Experts of a small language model.
Size: 12 layers, width 128.
Experts: 48 SwiGLU neurons an expert, 3 picks a token, a softmax router.
Training: a variant of SOAP for the experts, 391M tokens, 8380 steps.
Below are experts of layer 8 (counted from 0) of a mixture-of-experts language model. Rows are named down (a neuron's output weights, with its number) and show model dimensions 0-127. Each number is 128 + 32 x the weight over its row's rms, rounded and kept within 0 to 255.
Before each expert's rows: "comes before" lists some tokens at least twice as common just after its tokens as in all text. This comes from a sample of Wikipedia text that the model never trained on. Tokens count by the router's weight.

# expert 26
comes before: "|", " ", "---|---|---|---|", "|---|---|", "===", "=="
down0 [110 153 126  33 110 114 133 160 130 105 115 172 146 125 143  94 114 165 122 114 129  88 199 141 119 123 127 125  95  45 155 144 131 104 174  79 141 134 120 154 139 133 125 168 145 100 168 206 141 138 178 139 138  92 139 124  78 153 109 137 148  90 124  73 101 106 133  74 160 100 101 174 169 165  82 123 207 114 137 116 134 101 138 109 118 136 108 121 122 112 170  91 109 124 127 107 111  90 145 143  81 158 101 126  89 168 175 182 118  43 126 147 145 112 170 129 114 178 195 162 151 148  96 137 176 143 153 188]

# expert 32
comes before: "-", "PL", " J", "·", " within", "DST"
down0 [177  96 184 146  83 111 167  96 148 176  88 139 147  91 133 158 150 115 129 161 135 126 177 126  87 147 111 172 108 128 135 136 131  93 103 111  87 129 162 100 123 210 105 119 167 139 115 111 179 113 134  85 174 173  93 135 128  90 181 115 108 141 140 136  97 130 149 145 163 148 118  85 116 196  76 132 137 141 137 140 200 130 120 127 131 174 155 101 187  89  91  81 167 129 105 138 101 111 196 118 123 166 144 188 160  81  66 130 111 109 157 107 107  77 167 169 156 123  66 121 172 102 166 177 113 148 134  87]

# expert 53
comes before: "-", "Gls", "ol", "=", "CET", "DST"
down0 [193 111 115 135 102  92 116 120 179 104 151  97 115 104 109 114 105 114 134 117  81 109 129 106  83 137 148 126  82 130 130 170 130 107 174 110  97 166 120 161 126 118 112 141 133  92 109 160 106 135 165 158  69 115 146 141 179 122 149 107  80 147 154 126 114 104  82 127 154 118 144 187 208 177 131 119 158 150 108 124 181 121  77 124  91 147 129 167 126 147 121 111 153  72 163 132 148  98 151 110  53 164 100 148  95 139 165 117 168  90 135 163 137  83  95 120  43  97  78 164  59 143 179 150 111  63  52 161]

# expert 27
comes before: "-", "\n", "|", "year", "tern", "up"
down0 [114  70 173 140 110 139 117  70 111 140 123 144 141 174 136 112 139 168 125 205 134 131 114  78 122 113 106 170 127 175 127 145 147 138  67 140 147 127 126 147 132 110  97  95 118 133 124 126 119 143 161 134 123 105  35  68  77 116 109 140 175 104 123 131 124 121 182 193 132 119  90 133  86  88 195 134 150 159 109 147 123 129 147  91 113 135 129 129 155 138 168 107 179 153  65 118 106 124 153 113 191 176 128 144 158 129 124 147  90 167 118 160 133  45 137 127 116 120 152 119  67 156 176  86 226  74 136  84]

# expert 63
comes before: "\n", "==", "The", "===", "In", "="
down0 [134 128 146 143 132  99 124 158 171 120 104 133 183  89 162 196 192 159 170  79 153 184 106  87 166 139 123 134 148  94 106 137 136 125 188 103 142  91 100  96  18 153 129  96 138  57 106  92 154 110  71  84 151 105 167  99 148 182 127 150 123 104 169 113 168 111 103 125  95 141 128 106 140 150 124 163 138 130  99 141 154 137 110 125  94  85 183 118 125  96 156 113 121 130  93 178  80 102 118 129 156 155 148 159 114 102 141 151  63 110  94 159 166 143 108  95  89 127  86 130 128 137 154 122 139 125 155  27]